Experts of a small language model.
Size: 13 layers, width 320, vocabulary 16384, 49.4M parameters.
Below are experts of layer 10 (counted from 0) of a mixture-of-experts language model. Rows are named router (the router's row for the expert), down (a neuron's output weights, with its number) and show model dimensions 128-191. Each number is 128 + 24 x the weight over its row's rms, rounded and kept within 0 to 255. Numbers have three digits each.
After each expert's rows: "comes before" lists some tokens at least twice as common just after its tokens as in all text. This comes from a sample of Wikipedia text that the model never trained on. Tokens count by the router's weight.

# expert 4
router:129111130133133076130109092129124143171120118141129097143106105120126148151116088133139086131152150187142131101114105152147112126140104146093148138114094133163142152127103150119103127127093121
down6:143099156098107127119170136145166110174092130112173159144142092093169147141145149133150176107111107157177139101108131130099164114146117118169114136166165127146111141117107110121134149115156108
down7:174072094150133168143161143119101136121135159094137120149118112103090129138153108157123134134122040144090143119159151158104106119164127166097143168130115162158136128123121130154180116138140104
down8:110133143080103154154188137147100161120111131100125134125123144145129123105077141153150142187129157148115126144143093117129093139147143148077118135118139143171175118119107116140138140146086110
down9:098114106135109137143123117138106096110131136151128128113130197093111128121100155114125110146168167121138134113100135101112127148091120099100096092106146138099114108099137131120090113157117147
down10:105143086120137110174170129123124160133086121140109120137153143115170083139141138163134134123088085116154109149131135177118109107164133152116127113112123094099118095165153097111135156133112136
down11:175112145130098139121106112131126096168126139119105114145121119131093157134153179139146128202151130103131074186132131144130152110100115099134136131112126095124166144108134107136118102123166089
down12:122102101146109159113098119118116119155110158151136159144110120101183150097143142137087120123083178093154113089111121106179174147120109122115115113100088145111170112120117155100146082145172130
down13:167161128114170128143123113129126125099103152132158129138121141127178081105153138158079121104181132124147118132145165123140133116158096121133126133099177150146122100135111118112110116150124131
down14:144155118176132154127159131126109185125133111154091150134121111152147116106108162080102134089140098164190152092150113114157133114138111108073154099171104147124138143146115147128143122126151168
down15:103085139116105166107169100091141150122085135160161106171140145109124094140145096110174101136166132109139136133109121124124170092134129150133127170109143126090125132133202129160116128151150158
down16:160129173095136109115160149148146138105147150134090158129162139116127135115136162165108152120110119142131149098126116173125116103147142095109160132107136102116161148178142120072139079089105129
down17:148087123132126127079133140168121104128162166128109159135131159118109078121151108125187124126100128069124144147123138122130150062113187150123136155109107163140118107183122103122133127137125111
down18:135130155139140166081125113152105125142125141116116150100169113165111125164111156115146114120106126151139114165127152139160155089183158133102105132129108113149117129170148130174138152159123123
down19:116158095129131133127140137100120099133144161167112116122125130117159126121137091104112158139089155172150164136120186144099101136125152075144117138153129136114121091082113109124166151170134130
down20:119116166089138151175106105156100145158173123144132143122126118085109146107091083103085140133108119151120117104155161126130125129134108121145154139122141093134120088130117109082177139144163163
down21:166128083135122093154106145181160191083106145127147130128140143108158122088125166159150111129146118182132147099123093115103095123115154143122147129079138155128083138116132112101152104091151128
down22:163091084115113108126139128130164141145141138142118097101158152095174082143103132133129135067148160157083133128142117119097132104146117162165084144145140125098080103123119126174155147136162103
down23:125139127107157137106138101133077094168098151132099115120108140063148157124137103118153124166136126113138134087149169121141170135145139116114143115103123147187093177108112165104127133152161127
comes before: " ", "-", " The", "==", "|", " he"

# expert 10
router:139112141115129089135118126138122118122084098103138161140127083116146125120105169155124133158102141164141167148135136177170098145122093146111119192140152118110133148113121160158113116124101118
down6:133135117112121100129147168119135114099113093115135157091074124085119076128117141134115124145155143138072097109130087121077119169089161133089100118172140142157148123146131129117108122164148110
down7:156101153111107114136134121098109135086128130137068133144088110168130129128131130106169109115142092138111169100143090103118087134137114109123136135121109123156095175095169139124106118149142139
down8:090142145165111113100087133127123130163128160140108102102119106147127127180189112146121130094148124105126107073101134121106104162171119157103076141137113149122133129120119188174137110174131140
down9:133109068105139101145140147161106133124097120132131110102143137114108139159150147150136134122095122171123143140124153144098091136160146147111109146115127055137103094134140127136125092112132163
down10:133141133165132132119133155115121075069113093148162147087126127164148103119108159110110144088142081160143105131117128140096144109101127132109166113135093122154158118093150106119131138136152142
down11:117116099154168120124130165099125175148163164111101139137117143114154143137088128094161162150100124161122142109095072126098144106145130141109105100112165136125124112153114116112100127149162158
down12:121134116134154137139137154127150180150147179123147139172103129132092163107153112091141126094140102115160118114119133111158111091099115092160139133103124156156138116140116112132128109124126137
down13:108188146126130123112139168084132144109139110121160131101127109117134108137110143120087126146136136130077152133129120110133084094122128105152144139104121088098188138125115119124126080151116100
down14:119098132101140132142125147157168128129149084085081138134121155115150139140108143121148139118145160108082130165121126132118145132102090101122128151125127155146147151096133146128097140116131181
down15:117125129088149147096137127138085124099084175149160169110144138155110095127132148165128096137108111152089150144117101081119113122107105114086100128103170118131160128110158138098099137120130144
down16:132114136135098136117152190141106126143126123126083164158127092112143114116137120112134146092153123161080096120095103168116143132147121131149139120104120125139112150118113128154103142098120101
down17:114104122173114105131126140139143149160134132111164156113111126153199133108161090134158130140126108121144122160137175099104071106114130105139096125138097145176121155125167142167106144141127133
down18:155125129113103098150141153124133111145134142125123121136164140141151156097131145122115089116115174156122152138112158139158186160108121108131112147106121140131161111145128108074151129147142088
down19:130113115133141151161133108113121110177124150102124154074109143119117149150156147118128159128111135148098141134110118094133142116116139139126098119140095165166107111114120145147128152129144131
down20:120151128119157075146111148137124148147105135105087110154091118161121158163151119110126128162118111100117157143164106140106117137142121153159135124121171133133147160113107133082115085152117095
down21:118143156135147105145091084154110104126160140136123080177083119152113124168135153092099130112116159109072123124124124117116156149142142137140154119136138077113126134084104127101138187170098170
down22:151096127129150152079121140139143114154110085118181146117131150139100111157125124127117109145090122105136103142165125152159141142120103085126133117122096139129092134127137133164145115091121133
down23:118152236147155093176127159110139121121071109097102152089136153118090136134142101108126145132120153095128121148118149151116100092151114139090106119098121180149131111107117153161162120158136119
comes before: ",", "–", "201", "200", "202", "199"

# expert 8
router:110135113163151138084107123139137109089112133150140163145145098120138113091128166164139100146180152138142163149113120161142120159121100151123150123178139086113100119105088150106106125123076129
down6:093177148133142134125140099119102116156144159111135071142146174095144122067163168153129127137122145135074164154133107107134160132168113151127104136096117119098128116100153149140108188183142169
down7:171141139130148171078115143116129092072168129132119121081140151104130136122143135094153080103152149222122105099128151130182166151146100147120173140099125133124111119081046108147127107146113140
down8:167129120110125106138154145116104102101139159108098130131168123144140119136139124141134144128123167097170124150110127128125184133111107121138157111145112132136099173132088136130140148111142110
down9:159129094068126120143108185128137140125133144104147096118124113138135109133132114151125140112115111127094100111163107162168120183134132088112136107117153146084154117118139138139145110137151122
down10:140121150130116144092117138098133137162139144170126168142124124129075143120179110125097143135107117145177142171144096138173133107156128106117119149112137127125118150090144172143125100164131138
down11:131153091118109126116147133136124172117121118126136095142148129121120114147134129120133159101142137096133132167129188115143127146088122175116114150174147115186124122123141130116112111068142135
down12:132097123135148135164120131068117121149135154139145135152148107119125158150145126125155146097139178132158151151147137139133086170131141154122134104109113078099129118121119163151119113142155161
down13:137149083142136131130132181098117107174116141122135146167130105160112090147100119120113161123151098140121134030143095076118085084127107097137100175109122124108150163147126111168105128108062146
down14:126097115155160136158106103096117111151156136099155126129141177120095105157114129129140123138113157140116120133117145127134137130129119152091146111137133117157103144164085101144113098153141119
down15:135181083143144134085102136120151138162108107124162129152104150139113176136087158119136158095144158134145142120095106123144135137110150121081154141117061094130170146102144130123148158137149142
down16:128088165117136138155140139107151150157117105101126114115096103145164106204134132141139097130125069160095136116135115112099113095114173119135139151122138133125157106142096108112104112137160117
down17:120172152158099140166158109173091111094114118142110161168085109131137113159105143161163108096144165109123107138151116108153128150142139138110112160153143137130119154085157103107107136150138128
down18:119159105155124150150146125142127158124140118149173125100117146137128100140110157124108163078148124142134136134169132179134113103142128149125089150121138123162137113150192130102141141130160147
down19:127128128134104153124122110148150142159125157118115098122118129153151116118118099120118118117154150128154134135088150139121114105188134118164095176131114115117111092101102153099196193148129116
down20:148099175135138128103093161098136150089141130147119150142122166132135135092124114132115143127121143115163124113146126089098137131164146113127107124125111150137149150143128123115104171156110174
down21:111153114124123135130089085094131151114125144127111163139085111107157116110159151140118115098107112130155131167104129132118119118138086138115138140122160108127095104159109136175092111142139117
down22:149075162104121119102166116120112109173121152123141137111111109127144196133092113128119124116118095133119122115122132098126159154143179111126096125134139104103119136160116119151146112099187104
down23:125152142175101189081086111154111110130151146108145155157164129112119147159135102114131153110125109190123112142164128168154123117134125142121146103123135127136113114145136102104174137136092129
comes before: " |", "|", ";", " (", " be", " |\n"

# expert 9
router:062152106105142145150086115130147122117124130154115141117127078116128156121164144113099160116145147147134134135108208149152119131106133157167151136136175145130143077118150123145113139121075108
down6:088151093099133124150170093104152128181129139063094172163099125162110163124131165149156152113136120146155122100143123100101165115126114105120141118133119185144140121122174160129130152155086150
down7:141156175107146100160108132168170145098133153107114142106092118133123176131165146103143086112102147141076106190108134163070132138127104117104167131159140100132147159141109123137105169118129113
down8:173093131123111116144144135145118138156153119107142124134155171144145121156141146147153115121119156174130164150079110131100150179106103116128130109133065111125143164109153140117122123124121099
down9:170090087100133138126137148157093131141070118120128141122161115083156115126089145130173105149124139114091142095141146140144140084093119121107118175166158131128097206112153150120092134117126109
down10:145184125125126146149130169128103147125126147157120153109113144122132169108106127150130062088133097124115085085111127131156149099117114136169130125123103098153087157123113135140124148115121117
down11:132140112107119084088150137127163135102122147134136125115151157091137098113136109100112147115130122162178134142125174125127153145117113150131130157113097110130146155169149110142104131096143143
down12:126066127171144138128133128147098163121124111134178125090112139178111178123145133138154068129158119111130117104150123114157141135132142136118116130118106098125153107170080095082055095101142166
down13:125135103124124136138117138128151105104121148129099145111120154136132133151157115124131090087151128120140125149130146118124142125118148179135094132132128141156104107190119116136116164136102118
down14:145102103138128078126119140168147133158111115156102145100154150143133134136092133118113119104170121129125169108113117128134137189098120071159089123128125135109139151169096141137158121146127122
down15:136095095101123128111151126156113134144124154105089146138133114084137149114121126150094086130097122135144136135156143104106104152135141119141097132107106125101154085117133170198133137177145137
down16:137139105122135123149107140160126133146172107121140125137121129136125100118122129151125090126124142115121187111134146142155148157153116158129125138156140150087123150076115131125129131144171173
down17:145118134139153111174142137130139134143151061143136154084113128162109142115103140166148119163139086086150150140151085118144093098134163102128131138137132134126143134133134104114137136161132123
down18:165139128104157128132111093121144158107129167142176162102139108116102103105147114134126117160146121170174120145061154131115179120090165145153176102110151116119135121149166136178067086105095158
down19:126107137139155131147146129106130142136093151128134117148151139091141139128123128176133124145161101130150146093148090084124134127150121158135125118105116106126144132150111137140121137157103124
down20:114099133126124106108153124152191144152120135125117111124128116166162105151124128099135159161095151124107146137096146165182101114122117148156160139135113132114104071118112126120140133131133139
down21:148155109104115162122130113105148122117103103144144120104125133149184146131128106112132121134128114127121129132120124135111163104175140157145081156094131111093134119145112108127148145101117134
down22:111162108135110156119113126099104095143166143104070135100105133136144138104142105138160144157116145090149172083107112063116135114145101087149159136122138122135129113149164123107129115137155187
down23:121153125129089101078131117128139148115141122170153177159146140157111101152114137144086135138135117133145133116161114138128107145172139140132124136139116147141152095127158119114097083117144126
comes before: " |", "0", "1", "2", "4", "3"

# expert 2
router:120131130152152079120131111165154110159107115142126157112132109111106150145151153135134155122162137102149138135089099150104125096052093105127148110134130197144171132140132105143136111130112065
down0:145155170126112147110131147143135139159166182135113143116153152131135097127131114150144132089169144117082161104132157135127113102179147125105117106084142162117141136121177139077124126145147175
down1:152130134137123119102149109167130147161153111151112156154194128113139142118161156127126097110107100138109122110180107161171126090118170105130157110141106117134124172119075141180150133126134126
down2:098181139166125100132144118103143096144135105123138133115153118159157137118135138115186134089106100140071192142069092132105104109131147134127115116098125121129138134123127141115137141162155081
down3:114144111113128134113099094135129143111061096091153142142107104115173148122123164145107158087150121125120139160120107136120086134086105149123113186133118147095150137122132125089090148109142155
down4:076119122164145151110138154145148062121156160104171164140103157188151129128129154112134136141158107137127148112159132169096168106095125126146154119115133117139169118131106108121150142154113128
down5:177145109151149142095144103155140091119101083067118126142114092143128135125063114112083140116173114182154116115157108099116136098158118130131125137147093127088151134077140091141128134111113140
down6:132087145120126133131119138168109128115113172098164097088143150106180172129117127153143133109144110095129140107121142097116113107108130129105122157085123121109133100150156121162086201064143140
down7:110140151097160175130117123157144089125114133159119099128109101151109114107149109150119148130140121146118133112156108116134086154131128170100131102178122107103104152134122155183140111105117147
down8:142054130145107145159100152144139147100109133137122130069176155166140129110135127169139122172141133120117161117133128122122118135110140079063113108092131121164143141119134116104085167092096116
down9:150116161136137099121130136134132132102146117130149143143112140135144139177126130125179145132166110141095132124085133093109132156118151090133111145145154091088122095178147151135113151105149172
down10:134114110118086117109116141133148093125139105114119102106099133101166130099144168069138089137141176135126117164156155107106104181145148146161141105140146146136149107111108115133171105140106135
down11:177131135100123137108141138164111139132137112118144134103130142129125116169134131119170147144145128122090085117131118127147158140113139103171107162138111141134107102076121138094137149099141132
down12:150098096123116166143128147111137137125107136118132144065124083134121108103148058130095165157186137157134190133127123136131129171130090081151145138154110121150123122135147136128157147138104085
down13:173142136096109095091145166114101152135143126123158160129108097112127087105177125126089128204160121128105128120121168154151106150145083129145126141164135135158096115133111123145115162117121179
down14:109125121120132087151164104131125085168113116150148131174144093118104121149107075126142138116127121151130140137128161087135138127140133077143139111137136153105164159138176154129167156079139131
down15:101111126092162177093153144143149083127141140133123139091133149152121130155123104141125147097119124144122140104113089115110108140104098115159142110131117108140108139128115101163168102122164189
down16:135130148115125139094109099171107117145165161104148103176141094128165066134122131126099120107171086136106127122139135092118120106133167121133145146102145090118112115149170176160096137104121130
down17:143144164105114128141144116135116131107108118134156160157151125112144120139168159091124167111141151158093113124135125168144092162153083123123164102109136116041118162104165135101132156102160130
comes before: " to", " in", " by", ":", " as", " of"